Experts of a small language model.
Experts: 32 SwiGLU neurons an expert, 8 picks a token, a softmax router.
Training: a variant of SOAP for the experts, 246M tokens, 3756 steps.
Below are experts of layer 5 (counted from 0) of a mixture-of-experts language model. Rows are named router (the router's row for the expert), gate (a neuron's input weights, with its number), up (a neuron's input weights, with its number), down (a neuron's output weights, with its number) and show model dimensions 0-223. Each number is 50 + 10 x the weight over its row's rms, rounded and kept within 0 to 99.
After each expert's rows: a language model's description of what the expert responds to. This comes from a sample of Wikipedia text that the model never trained on.

# expert 61
router:77 46 42 51 47 40 56 60 31 40 44 41 52 56 45 43 49 41 41 43 65 45 40 49 37 35 67 40 33 54 63 39 46 51 59 61 63 66 42 41 29 51 34 64 41 46 42 40 31 57 48 47 39 58 56 48 52 45 44 61 49 37 56 36 46 45 58 51 51 54 42 45 61 64 42 45 48 56 54 71 59 52 45 59 48 48 49 42 55 48 35 51 50 56 53 52 44 59 63 71 56 31 58 47 51 38 41 48 34 47 58 52 45 30 43 63 38 66 44 60 62 44 54 42 39 48 53 37 58 58 66 58 31 56 60 53 42 56 55 41 35 51 43 43 60 59 51 55 47 42 54 61 61 50 47 51 45 57 46 50 67 72 46 51 62 49 66 49 36 52 57 42 34 28 47 23 39 57 36 58 58 37 47 49 57 57 49 64 51 50 68 43 49 62 61 47 45 60 52 38 56 50 55 42 70 45 37 51 40 36 59 67 50 68 43 51 60 74 66 44 65 47 34 38
gate1:58 44 34 57 41 39 60 60 36 67 53 52 48 47 49 71 64 54 53 38 52 23 43 46 56 31 44 46 48 64 40 51 43 46 49 49 45 48 53 54 42 62 30 69 47 63 42 39 47 50 64 43 38 43 49 49 39 56 57 51 70 50 34 47 52 46 37 44 50 62 49 56 61 54 60 55 30 77 46 53 58 46 59 49 47 60 52 42 51 44 64 32 38 47 43 50 51 64 57 47 54 52 63 44 58 62 39 54 50 42 46 51 40 52 57 50 47 52 57 50 50 42 52 61 59 51 44 36 51 45 44 41 40 44 55 48 57 54 64 64 37 67 56 47 58 61 60 70 53 53 48 62 40 57 72 56 37 57 57 28 73 36 27 52 36 73 63 58 36 47 66 54 40 49 54 41 50 61 37 45 40 63 47 61 41 33 65 56 60 46 65 51 55 49 47 52 56 51 51 32 63 38 56 58 62 57 37 37 46 53 61 17 51 55 45 38 48 47 54 52 57 34 58 59
up1:42 69 59 41 51 57 48 45 55 32 29 40 57 50 61 32 32 42 50 52 46 64 52 54 57 68 56 54 50 43 71 51 57 47 53 49 54 55 55 44 55 47 57 34 63 39 51 54 50 52 43 52 64 62 56 54 64 46 47 46 37 52 73 55 45 56 66 57 54 55 57 49 32 53 46 50 62 21 61 52 42 53 43 56 58 45 51 47 54 46 52 66 55 57 46 49 53 41 43 50 43 53 25 43 56 52 59 44 49 61 59 36 64 42 41 51 39 59 33 50 54 48 54 40 39 54 54 49 57 54 67 55 59 61 52 42 62 38 46 55 57 22 44 49 39 43 54 28 58 42 49 44 64 41 23 44 49 52 39 67 35 73 63 47 58 27 36 45 64 52 40 53 56 55 57 52 36 41 53 49 56 29 51 38 55 62 26 52 40 56 40 43 36 56 52 52 54 32 49 64 31 59 43 35 51 51 54 60 55 50 43 70 46 48 43 52 53 47 48 42 36 63 48 27
down1:31 42 46 43 56 38 44 52 47 51 39 59 49 45 29 43 46 43 43 57 62 72 54 47 42 52 59 49 54 51 45 42 27 36 66 40 38 44 56 45 42 59 65 55 64 49 36 43 51 62 52 56 50 38 52 48 53 49 63 55 50 49 58 47 50 57 54 57 42 30 66 56 54 34 59 50 44 60 43 37 49 74 68 55 50 51 69 41 54 58 57 51 40 50 53 43 30 81 43 53 50 40 54 40 52 49 64 35 53 62 53 50 34 43 50 51 55 40 57 60 41 38 56 44 40 46 54 39 47 55 32 49 47 66 56 52 41 55 54 58 41 55 47 46 45 57 63 49 56 61 52 47 44 45 48 40 41 61 50 70 75 50 63 62 76 48 52 57 44 54 53 53 42 48 35 63 39 51 41 59 55 33 39 35 53 52 46 68 40 59 56 60 20 62 64 36 51 61 32 46 37 41 44 53 36 37 44 53 25 42 56 53 54 64 38 62 59 62 56 39 52 37 56 44
Description: Second pieces of personal and place names after a capital, such as the n in Ernest and Ernie, Falcons, Annett, Houdini.

# expert 43
router:46 49 64 70 62 47 51 62 42 51 38 44 64 49 33 63 57 45 41 49 56 75 30 45 38 49 57 50 43 58 69 51 60 39 59 45 50 61 52 44 38 61 54 45 52 42 42 40 40 62 67 40 51 55 57 44 50 42 50 62 58 51 62 39 45 51 59 60 25 64 51 61 31 59 48 50 46 66 40 50 57 39 47 40 54 51 39 47 44 43 40 43 51 75 63 60 37 64 72 56 50 41 47 51 52 45 47 50 45 45 57 48 44 45 39 56 36 71 32 63 47 31 60 43 45 51 42 40 43 58 58 56 39 46 64 60 44 58 52 44 40 56 37 47 33 56 52 50 53 43 42 48 54 50 31 40 59 66 42 44 61 67 31 37 60 71 57 59 51 63 46 29 50 38 53 53 47 50 37 63 55 38 42 55 60 55 40 53 42 56 72 32 40 59 58 33 49 58 57 46 48 55 65 50 75 34 46 51 40 59 55 66 51 59 43 56 37 45 55 43 62 50 39 42
gate0:66 46 74 56 61 61 52 50 49 60 53 46 64 43 55 45 44 64 39 48 44 50 15 41 27 51 56 46 47 52 59 43 51 51 42 37 49 59 53 52 42 43 64 53 62 62 46 51 46 49 62 34 48 51 33 51 50 55 66 55 61 48 67 70 39 57 61 68 47 56 46 53 49 53 45 52 64 50 29 51 48 31 34 50 63 55 55 70 54 58 54 49 40 50 54 51 55 52 55 44 48 55 48 51 43 55 37 49 39 30 45 58 34 41 43 46 42 72 49 64 54 68 49 41 59 41 53 48 42 36 47 47 57 35 50 57 23 62 51 49 45 51 49 58 61 53 67 37 64 55 56 51 62 46 45 59 38 66 46 46 48 68 54 46 54 60 55 52 61 39 48 59 58 48 38 45 55 57 61 45 51 51 61 40 64 47 50 54 31 42 45 30 44 69 55 55 45 54 66 17 47 50 49 37 65 45 35 48 61 46 51 48 49 67 58 78 47 46 53 62 64 38 63 49
up0:43 50 20 43 53 37 52 59 50 46 50 50 24 56 39 48 53 43 54 50 58 51 71 57 64 55 41 46 48 45 41 58 45 42 55 38 46 35 61 40 55 42 54 58 35 47 58 47 43 51 35 64 56 51 54 53 49 40 43 50 33 39 40 29 53 42 43 36 57 50 51 37 53 45 58 61 35 46 67 50 52 73 62 46 43 39 50 27 46 56 42 47 56 38 36 47 54 38 39 60 61 54 61 42 54 47 60 57 65 60 63 47 60 53 68 59 54 32 54 35 35 26 39 61 49 69 50 60 65 60 61 53 45 59 52 45 66 42 42 53 52 67 56 48 41 48 37 56 44 41 43 53 38 62 52 45 55 38 53 46 52 36 52 57 46 38 46 57 30 60 62 33 42 59 44 66 41 45 56 48 57 42 39 57 47 53 47 59 63 42 47 60 46 31 39 48 46 36 39 62 70 43 37 62 29 50 69 54 40 44 52 46 52 34 50 30 55 61 43 47 37 67 49 59
down0:55 42 58 43 33 46 36 46 45 54 57 42 56 42 45 64 60 49 42 44 28 40 39 49 42 52 64 35 52 44 62 53 53 40 62 43 42 65 50 51 46 46 48 55 43 54 42 49 36 48 52 27 42 44 56 48 55 49 39 54 59 46 29 54 34 43 78 59 53 52 40 66 40 60 32 42 53 56 56 52 31 39 44 26 37 49 38 55 52 31 45 40 48 51 61 58 49 37 45 44 65 36 37 55 41 57 38 43 62 69 47 72 47 56 61 50 53 76 47 61 38 49 49 53 51 42 51 37 28 33 51 61 47 56 68 51 49 54 51 65 43 32 37 41 34 57 46 41 65 67 45 56 57 44 59 59 66 48 63 51 48 55 54 46 51 62 50 51 50 47 46 51 42 52 47 43 39 48 40 61 63 45 57 56 50 44 36 55 44 58 60 45 42 79 51 76 56 55 49 31 39 56 53 57 58 48 52 50 43 37 58 60 50 44 36 56 55 60 60 38 70 64 53 57
Description: Middle and ending pieces of ordinary English words in prose, such as catalyst, diplomat, mammal, tertiary, technologies.

# expert 34
router:73 37 53 57 51 26 38 58 31 39 44 42 43 55 36 66 48 45 34 38 49 76 47 46 35 58 53 33 52 53 61 60 48 42 57 56 50 57 46 39 40 47 52 46 52 37 44 51 43 63 63 39 36 55 57 42 63 43 61 60 60 38 50 55 37 31 55 57 40 47 65 63 50 62 42 54 47 63 37 47 51 48 49 57 36 51 29 43 38 54 38 43 55 76 67 53 17 52 51 73 64 43 58 43 46 50 41 53 47 38 51 41 44 44 50 53 35 59 35 56 43 37 55 39 41 54 57 37 61 76 61 57 52 55 52 60 37 66 39 54 37 56 41 46 41 55 52 52 34 35 23 50 65 49 38 47 50 47 49 45 47 50 47 40 61 57 60 73 43 61 54 41 44 45 60 42 53 47 34 53 57 45 40 56 56 48 52 58 46 47 49 48 36 57 53 58 53 61 52 37 55 43 56 52 62 49 36 58 28 47 47 56 45 64 46 49 40 50 60 35 58 42 48 48
gate0:48 61 48 43 73 35 44 54 62 50 43 33 48 61 59 40 51 43 48 34 63 39 55 42 49 44 53 55 45 48 32 51 38 58 41 56 40 48 60 41 69 42 64 61 56 46 63 50 38 67 53 57 32 51 47 61 56 60 45 46 58 40 55 45 44 62 48 43 60 54 74 68 48 48 34 49 39 52 44 41 54 49 39 57 51 49 49 52 52 65 57 67 44 44 57 42 62 52 50 44 60 47 62 57 38 48 49 65 46 33 65 57 39 46 41 46 51 53 48 53 52 63 49 52 47 60 59 54 40 58 56 40 57 52 35 35 42 68 50 57 40 39 64 62 58 37 55 73 49 64 59 59 56 29 25 40 39 70 72 44 55 58 58 44 49 50 48 66 41 61 41 27 54 69 39 61 43 41 34 36 52 50 41 57 26 55 64 51 45 61 39 56 37 31 74 50 53 54 59 40 54 59 51 49 33 50 54 59 47 57 66 53 49 68 48 37 55 56 42 49 53 55 50 56
up0:44 46 42 52 29 66 48 42 58 56 38 37 49 60 42 35 55 36 62 35 57 64 56 40 38 62 40 53 65 57 42 42 59 39 47 55 49 58 51 57 61 49 51 56 52 43 47 66 33 64 59 66 39 46 64 57 56 62 50 55 63 43 63 54 65 56 55 47 33 52 51 64 42 42 41 48 39 56 45 43 37 51 34 56 41 50 59 52 56 63 27 58 39 43 51 58 51 49 52 66 60 33 39 44 67 60 52 62 33 38 53 57 47 37 46 42 47 41 53 52 49 60 56 54 32 56 74 65 32 55 63 62 55 65 48 39 56 55 48 29 39 31 57 66 49 28 44 71 54 51 48 62 39 50 64 29 57 49 61 40 47 60 58 25 56 65 41 65 58 68 45 33 50 61 55 53 50 40 49 43 60 43 49 45 44 38 71 58 53 44 48 49 41 36 46 44 38 48 34 57 60 56 53 54 42 48 57 62 31 49 54 44 45 51 60 48 52 42 48 48 47 39 43 59
down0:41 36 37 55 49 47 48 30 58 55 52 49 54 59 60 32 38 51 33 50 32 50 58 49 37 55 52 50 58 50 51 45 52 49 36 52 41 45 48 50 64 55 61 42 50 40 52 50 55 46 43 56 67 29 54 56 49 58 35 43 66 44 57 25 54 74 54 60 55 49 39 41 53 38 49 52 60 42 63 56 48 42 48 35 64 54 44 30 61 53 33 47 58 64 65 49 39 40 27 74 52 59 42 51 64 59 41 53 44 44 41 45 39 60 55 60 63 54 40 43 53 63 45 72 56 57 25 58 39 57 52 58 54 51 57 37 54 39 63 37 46 31 61 51 55 57 72 47 51 49 49 61 47 51 50 54 55 56 51 39 56 37 57 36 52 66 46 63 44 52 57 48 43 51 43 53 36 43 49 47 36 50 49 49 36 58 73 53 54 64 54 64 49 35 51 51 52 37 58 36 62 47 37 59 51 62 71 51 28 58 68 37 57 41 53 37 34 45 43 65 63 61 67 47
Description: Verb endings and past participles such as -ed, -ted, -ered, needed, relied, used, made, known, often after short stems like n, m.

# expert 51
router:53 45 56 48 61 45 31 69 27 54 35 51 55 52 38 55 55 33 38 46 48 58 51 40 39 59 73 44 44 54 52 37 59 42 60 40 67 55 55 46 56 57 45 48 51 42 39 45 52 50 52 43 52 53 48 38 55 38 46 55 59 39 46 49 44 51 68 50 31 65 48 52 40 50 48 76 42 45 38 62 56 48 51 63 40 37 47 37 66 47 40 41 66 64 62 70 35 61 51 55 51 44 58 34 40 46 43 40 43 51 60 45 47 51 56 65 34 61 51 46 55 46 53 40 35 65 38 42 63 59 76 54 39 55 71 60 54 63 52 44 41 52 37 45 38 56 49 57 48 40 41 47 67 38 48 52 66 66 36 40 54 68 44 46 63 69 63 49 48 57 48 47 40 34 61 45 42 54 37 73 57 40 38 56 55 55 43 58 33 49 65 43 48 69 54 39 65 56 51 43 56 44 62 69 51 47 41 58 43 54 48 46 69 57 48 37 43 65 60 30 46 47 48 39
gate1:47 50 56 34 50 50 57 52 35 48 45 58 62 50 36 39 61 41 68 38 46 59 61 25 56 53 54 55 31 51 39 49 50 58 60 41 47 62 49 46 45 63 47 53 65 31 58 48 46 44 50 50 51 52 33 54 47 59 52 55 63 58 50 67 58 54 59 31 40 56 46 58 50 50 21 61 50 28 63 40 42 45 56 60 59 47 54 32 49 42 47 53 52 66 53 54 33 32 48 50 47 31 62 42 54 45 56 41 58 55 43 40 71 58 50 56 49 47 46 59 64 53 41 36 22 61 28 75 38 29 57 54 43 55 62 50 64 54 40 44 69 46 50 46 38 58 46 59 45 52 42 63 49 49 27 50 57 57 49 51 59 59 38 60 46 43 43 66 57 44 24 45 50 42 59 38 34 59 45 53 44 42 51 39 51 61 50 74 44 49 34 50 47 60 62 47 48 62 59 56 34 52 57 47 33 61 42 66 39 45 37 57 51 40 62 45 45 53 59 41 47 50 58 56
up1:46 49 56 40 27 42 49 57 60 51 53 52 54 58 37 45 53 51 30 53 52 45 47 45 46 56 53 50 50 71 48 71 44 37 36 47 45 53 67 58 62 52 67 46 29 41 39 36 35 60 36 52 57 43 71 56 60 53 36 42 48 43 60 49 44 43 50 46 58 53 59 56 50 51 70 38 41 72 50 52 44 44 45 38 27 56 51 41 51 65 51 40 39 56 52 55 62 37 52 62 62 49 52 53 56 50 43 68 33 43 41 41 53 54 49 59 46 53 69 55 41 65 54 57 38 55 39 43 47 56 40 47 49 77 34 50 38 26 47 41 41 56 40 67 64 35 55 33 50 46 42 53 35 46 56 41 53 66 39 53 62 56 41 29 50 51 29 46 59 67 51 58 59 47 45 46 70 54 45 54 64 43 58 43 59 49 57 41 70 45 55 55 34 49 52 46 42 27 25 50 64 41 53 39 68 48 51 54 48 58 57 35 47 52 61 33 41 48 54 56 43 60 43 45
down1:38 55 42 32 52 59 56 49 38 44 51 60 52 56 36 36 53 51 26 33 60 35 51 37 57 45 53 53 53 42 37 43 36 24 35 37 53 40 43 47 50 57 31 60 56 48 52 50 44 48 52 44 38 64 66 41 69 59 48 51 61 50 51 53 40 39 35 48 39 68 46 51 57 37 53 51 34 45 29 47 42 31 60 63 53 47 53 53 46 65 42 44 32 56 59 27 40 43 58 61 57 50 57 74 39 39 49 49 58 42 57 70 55 50 57 65 60 37 40 52 31 50 58 69 43 28 60 43 42 47 45 55 42 53 43 40 55 45 52 32 47 47 55 42 53 28 57 42 51 38 49 48 33 43 41 36 61 70 52 41 50 62 37 34 64 53 51 68 70 43 46 42 43 47 45 33 53 56 42 45 62 34 39 47 48 53 34 47 46 56 40 55 41 60 49 34 65 55 56 48 45 68 52 39 53 52 50 49 68 47 46 57 50 54 44 46 52 42 46 54 37 44 57 55
Description: Word endings like -ive, -en, -ree (predictive, massive, three, ten), number words such as several, many, and zeros.

# expert 6
router:61 42 37 69 55 41 44 63 47 44 50 33 67 58 38 64 51 52 24 38 67 50 53 53 46 44 61 33 48 50 45 34 65 42 55 50 55 53 49 41 41 38 46 60 46 35 31 47 39 58 52 44 36 44 49 34 67 46 54 49 71 51 56 30 58 45 54 59 55 60 56 59 55 58 33 52 47 46 42 57 54 48 60 44 54 43 51 47 64 52 48 56 69 61 50 51 43 59 67 67 49 48 58 43 38 37 43 42 46 42 66 43 44 50 43 71 37 65 39 64 48 51 73 22 49 54 49 39 62 53 65 65 45 60 42 53 41 56 49 48 24 59 34 38 53 59 47 55 47 39 40 61 52 45 50 63 45 59 37 39 49 75 42 54 53 52 56 49 44 57 48 38 36 52 54 32 37 47 44 51 54 38 45 47 59 66 48 66 51 50 61 39 48 63 60 44 56 63 56 45 53 47 59 57 59 55 36 63 42 36 57 51 67 58 33 56 34 55 57 43 47 39 39 40
gate0:46 54 54 63 48 33 51 50 50 37 58 45 58 68 42 39 65 54 50 40 56 35 40 50 70 47 62 50 48 46 69 43 36 47 62 54 48 43 52 56 45 41 54 55 51 31 45 53 67 40 32 46 53 47 60 35 53 58 54 41 80 49 51 61 53 42 39 49 57 56 59 57 48 43 46 45 42 47 43 31 37 49 51 60 63 58 45 56 59 52 58 58 35 70 59 58 56 47 61 72 53 52 60 56 36 46 62 63 49 36 40 43 46 65 46 44 53 31 53 49 61 53 54 47 48 41 54 41 62 62 45 47 62 34 57 51 30 34 54 54 43 48 47 49 50 34 76 36 30 48 30 70 57 21 43 62 47 39 43 78 52 59 47 53 53 41 49 54 59 60 55 59 73 42 41 42 51 61 45 53 50 44 54 53 53 67 40 68 50 44 53 38 53 54 57 47 45 36 43 53 34 54 60 55 58 45 44 60 63 52 53 49 50 55 50 63 59 71 42 43 36 45 66 46
up0:50 49 50 41 45 41 60 59 44 54 45 50 53 64 55 48 46 63 56 36 78 41 37 32 70 31 48 49 48 49 63 40 42 55 64 37 47 42 59 63 53 35 61 36 37 40 51 46 67 60 52 53 44 36 39 44 55 56 42 29 69 50 56 43 42 45 49 49 72 48 54 56 59 52 43 59 53 42 44 48 51 62 67 59 46 46 52 67 59 33 63 44 45 55 48 46 54 34 62 50 45 43 46 62 35 61 55 35 42 45 60 35 60 67 59 62 51 45 41 41 50 49 41 45 67 44 62 42 59 57 48 49 36 39 48 64 48 56 56 57 43 57 50 50 52 56 56 52 47 59 42 68 52 31 37 52 67 41 50 66 42 74 66 54 58 52 40 51 46 42 37 41 53 54 38 56 49 53 54 57 44 47 43 51 36 61 39 63 53 47 59 58 49 44 75 37 65 48 35 54 29 55 46 42 55 55 36 65 73 63 55 49 47 64 49 60 43 52 53 32 20 61 48 61
down0:48 40 55 41 40 68 51 50 65 46 45 61 31 41 60 61 46 60 36 43 47 42 62 42 52 45 52 51 43 48 46 40 33 46 32 37 47 47 24 46 53 53 45 55 49 51 64 43 74 42 50 50 55 40 64 45 45 47 34 39 62 72 37 69 65 37 39 46 47 68 56 50 55 52 65 46 40 45 49 51 49 35 51 36 64 46 48 42 42 41 59 54 57 63 38 31 37 49 38 56 60 52 35 47 30 54 47 56 50 45 62 53 36 57 58 56 49 47 55 47 58 65 54 54 59 54 63 42 65 51 43 55 57 44 57 44 36 46 56 62 73 31 57 42 39 46 53 42 52 64 60 72 66 56 52 41 53 62 73 60 50 65 59 59 53 53 54 66 44 43 54 44 41 50 52 62 47 55 39 35 29 63 44 37 48 60 60 45 41 60 67 61 58 53 69 43 47 24 35 56 46 55 54 37 53 52 46 59 40 40 52 42 60 57 42 62 42 39 45 42 59 54 65 62
Description: Second pieces of capitalized names and words after an initial consonant such as C, B, G, like C·an·ada, C·an·terbury, Gog·art·en; also Gr, Br, Col starts.

# expert 36
router:63 31 44 56 61 43 50 71 50 52 39 56 56 48 34 70 53 40 38 31 57 68 42 54 40 44 61 37 53 54 60 39 56 30 75 36 57 57 56 48 45 39 45 58 49 45 47 44 41 52 60 40 52 51 53 33 64 40 58 62 72 43 59 40 51 47 62 64 37 65 47 44 48 53 46 57 39 61 51 62 52 50 44 57 42 45 43 43 47 54 41 53 58 69 55 51 42 57 53 53 60 47 58 41 43 46 42 31 45 52 54 53 46 40 49 52 51 68 47 50 55 41 57 43 48 47 51 39 55 50 54 46 31 57 58 52 47 61 57 53 45 57 45 46 51 50 37 73 53 38 50 47 57 41 50 49 61 63 27 45 61 70 39 51 77 70 55 55 44 72 50 40 46 38 62 34 50 55 49 74 73 41 36 53 54 55 50 52 41 41 61 40 56 74 54 37 50 66 59 35 57 43 54 56 52 35 41 55 47 51 58 67 62 59 37 51 45 68 66 28 50 44 45 44
gate2:23 30 33 65 60 42 68 37 54 30 36 67 49 53 42 50 50 37 53 30 39 57 55 48 33 56 48 51 68 52 38 52 64 59 64 67 68 51 68 54 53 47 47 40 54 47 41 48 59 65 48 56 56 49 41 36 41 61 30 48 65 45 56 44 68 35 54 60 28 52 61 44 58 46 55 56 41 64 48 56 50 41 57 59 48 51 51 61 55 52 62 43 34 59 36 40 35 49 54 59 51 51 34 51 41 32 41 46 51 46 50 56 69 51 51 52 48 46 43 46 66 41 65 54 51 48 54 33 38 66 39 61 34 53 37 62 41 32 49 64 57 51 52 41 40 36 38 48 56 47 62 56 59 46 40 56 49 68 53 51 52 49 33 40 47 37 52 53 40 60 46 56 55 64 68 54 52 59 49 52 60 51 57 46 68 56 47 54 32 45 58 37 42 70 55 33 44 50 50 40 50 58 48 68 53 64 59 35 30 57 44 47 41 38 59 50 40 52 60 48 52 43 40 56
up2:40 51 42 33 71 61 41 42 54 36 44 61 59 37 55 30 56 53 57 56 48 53 29 47 59 38 55 51 49 35 50 46 66 47 63 87 54 45 47 47 27 51 44 34 56 55 54 41 56 54 57 34 50 55 57 47 32 44 39 44 49 30 38 40 45 26 45 42 50 51 56 51 42 40 42 54 38 46 39 40 43 49 50 60 28 56 43 53 46 50 46 47 65 56 47 58 40 56 41 42 75 64 38 50 48 37 40 38 48 60 52 57 38 21 47 39 40 44 50 40 52 58 73 64 50 49 54 65 43 49 51 34 53 53 53 54 38 57 49 55 46 46 53 35 59 42 54 54 41 43 44 52 55 68 67 48 50 59 40 47 51 42 53 50 49 37 53 43 60 68 51 56 55 37 50 45 51 64 62 66 41 54 51 43 55 66 44 49 45 48 68 57 38 54 62 34 62 53 55 50 43 50 56 62 65 36 65 45 52 62 50 40 37 53 54 66 46 61 62 57 32 70 60 57
down2:33 42 43 36 56 29 57 31 43 52 55 52 46 50 55 47 53 34 37 53 33 55 54 52 28 75 47 37 54 48 49 43 39 49 65 64 47 35 41 44 52 66 24 70 63 48 32 61 54 55 57 36 55 49 36 45 49 46 55 41 59 60 54 63 62 38 49 44 47 56 41 40 61 59 38 50 51 56 70 37 55 58 45 46 51 57 47 49 45 54 62 32 36 61 49 41 26 51 47 49 56 38 53 52 60 55 34 54 54 54 37 43 51 54 48 42 55 51 50 27 51 66 51 61 46 61 67 45 46 43 69 47 38 52 46 50 34 42 59 46 43 48 37 39 39 40 57 57 43 39 55 53 43 62 38 35 48 52 42 61 72 56 36 40 57 43 57 41 45 59 43 44 50 55 38 46 49 58 58 43 48 47 58 41 57 60 53 43 48 58 23 48 50 44 51 44 45 56 55 69 51 31 25 72 38 58 41 49 44 41 52 53 39 50 35 55 71 48 53 42 51 51 64 32
Description: Individual digits inside numbers, especially decimals in coordinates, percentages, vote counts and lap times, like 34.8·1·111, 51.·2·21.

# expert 41
router:59 39 36 44 44 46 40 65 31 33 41 49 63 62 41 67 46 40 42 49 48 61 42 53 34 51 54 35 44 54 55 53 61 40 64 49 53 56 55 33 46 60 40 55 53 40 42 55 43 51 60 48 36 59 66 48 59 32 54 60 67 38 70 41 34 31 53 57 32 56 56 47 38 59 49 72 45 56 46 54 62 50 49 64 36 50 36 50 66 52 32 55 53 62 60 57 40 72 48 65 54 42 69 37 33 43 50 49 39 35 55 56 41 44 56 60 46 53 49 61 57 45 74 44 41 41 38 41 59 61 55 55 42 51 58 58 47 71 52 55 42 63 35 42 41 54 46 63 35 38 37 46 58 49 52 46 64 61 41 39 54 53 38 47 52 50 74 65 47 68 62 48 40 38 66 37 48 56 40 59 56 43 47 62 61 55 40 55 47 52 55 52 36 65 47 32 57 62 45 50 56 40 49 63 61 48 36 62 48 44 58 48 50 57 44 47 34 46 60 51 68 45 38 49
gate1:57 43 46 45 66 30 28 59 57 48 45 44 47 64 54 51 48 31 64 43 64 41 70 59 53 58 29 65 42 53 54 50 48 55 37 67 35 45 63 54 44 44 42 60 43 57 39 60 57 40 44 52 43 46 48 47 46 51 69 57 50 43 55 61 57 46 64 27 58 49 51 49 47 55 43 52 39 47 49 32 59 49 71 39 26 52 47 62 56 61 63 55 54 45 36 40 52 67 62 65 62 46 57 57 45 62 47 64 45 61 52 50 40 45 58 60 64 36 37 72 44 58 56 52 55 49 45 44 49 35 42 43 62 62 42 50 44 62 36 48 41 50 57 20 44 66 45 40 54 64 29 43 42 36 51 45 56 33 54 52 56 37 51 40 64 39 45 55 28 38 64 68 45 39 67 48 38 61 45 61 57 47 51 44 48 54 55 55 52 44 39 58 33 57 46 53 56 59 60 60 52 45 49 49 42 48 48 61 52 33 60 50 44 59 45 54 41 47 33 74 53 34 60 50
up1:65 36 39 62 56 32 57 51 43 44 71 30 53 56 47 52 53 56 50 67 48 44 58 64 57 58 50 49 68 59 53 46 55 57 63 49 50 32 46 62 45 52 71 42 56 54 35 56 51 56 39 48 42 21 59 53 48 43 56 53 33 47 51 48 45 47 36 41 55 51 53 63 56 54 45 31 53 48 52 63 40 48 48 48 64 47 57 53 50 34 49 57 67 35 52 49 28 50 34 59 42 42 46 48 56 49 35 51 51 57 50 60 62 51 43 46 64 68 47 48 54 51 38 39 61 56 48 56 70 56 49 62 51 60 45 34 37 61 37 50 56 56 56 56 49 47 41 45 71 40 53 60 38 56 37 58 70 32 50 42 38 55 51 78 40 47 51 59 65 41 60 43 54 64 41 48 44 37 37 36 47 42 39 56 31 35 58 56 52 68 55 44 62 50 28 45 53 36 54 53 42 42 39 38 40 60 36 55 45 62 56 48 49 64 64 66 39 57 57 29 71 58 45 60
down1:47 44 48 67 44 32 53 61 53 55 35 64 57 53 50 42 61 43 64 44 53 54 56 86 50 45 53 41 61 50 66 51 59 53 67 45 47 26 55 51 42 60 58 65 54 39 56 59 73 66 63 76 41 48 50 51 52 56 41 55 40 46 56 33 38 58 35 59 47 50 41 52 48 48 40 46 53 66 33 44 50 43 59 41 48 56 77 50 52 56 35 52 47 39 42 69 41 56 46 50 51 57 45 55 40 44 34 36 41 35 69 53 32 41 47 64 30 59 61 42 50 47 53 43 59 28 41 35 62 31 44 53 54 50 61 52 47 60 59 50 58 55 44 32 38 45 53 46 48 42 37 53 39 56 34 56 59 67 50 43 59 49 48 45 42 45 43 46 49 56 48 51 43 55 62 32 54 61 47 37 48 46 38 58 45 66 38 73 47 48 37 50 47 53 48 45 46 52 46 57 51 63 31 58 44 63 54 35 44 42 70 61 40 39 48 60 62 49 49 44 46 53 62 38
Description: Past-tense and -ing endings on verbs, such as toured, worked, tweeted, plus east, had, would, from, was, for.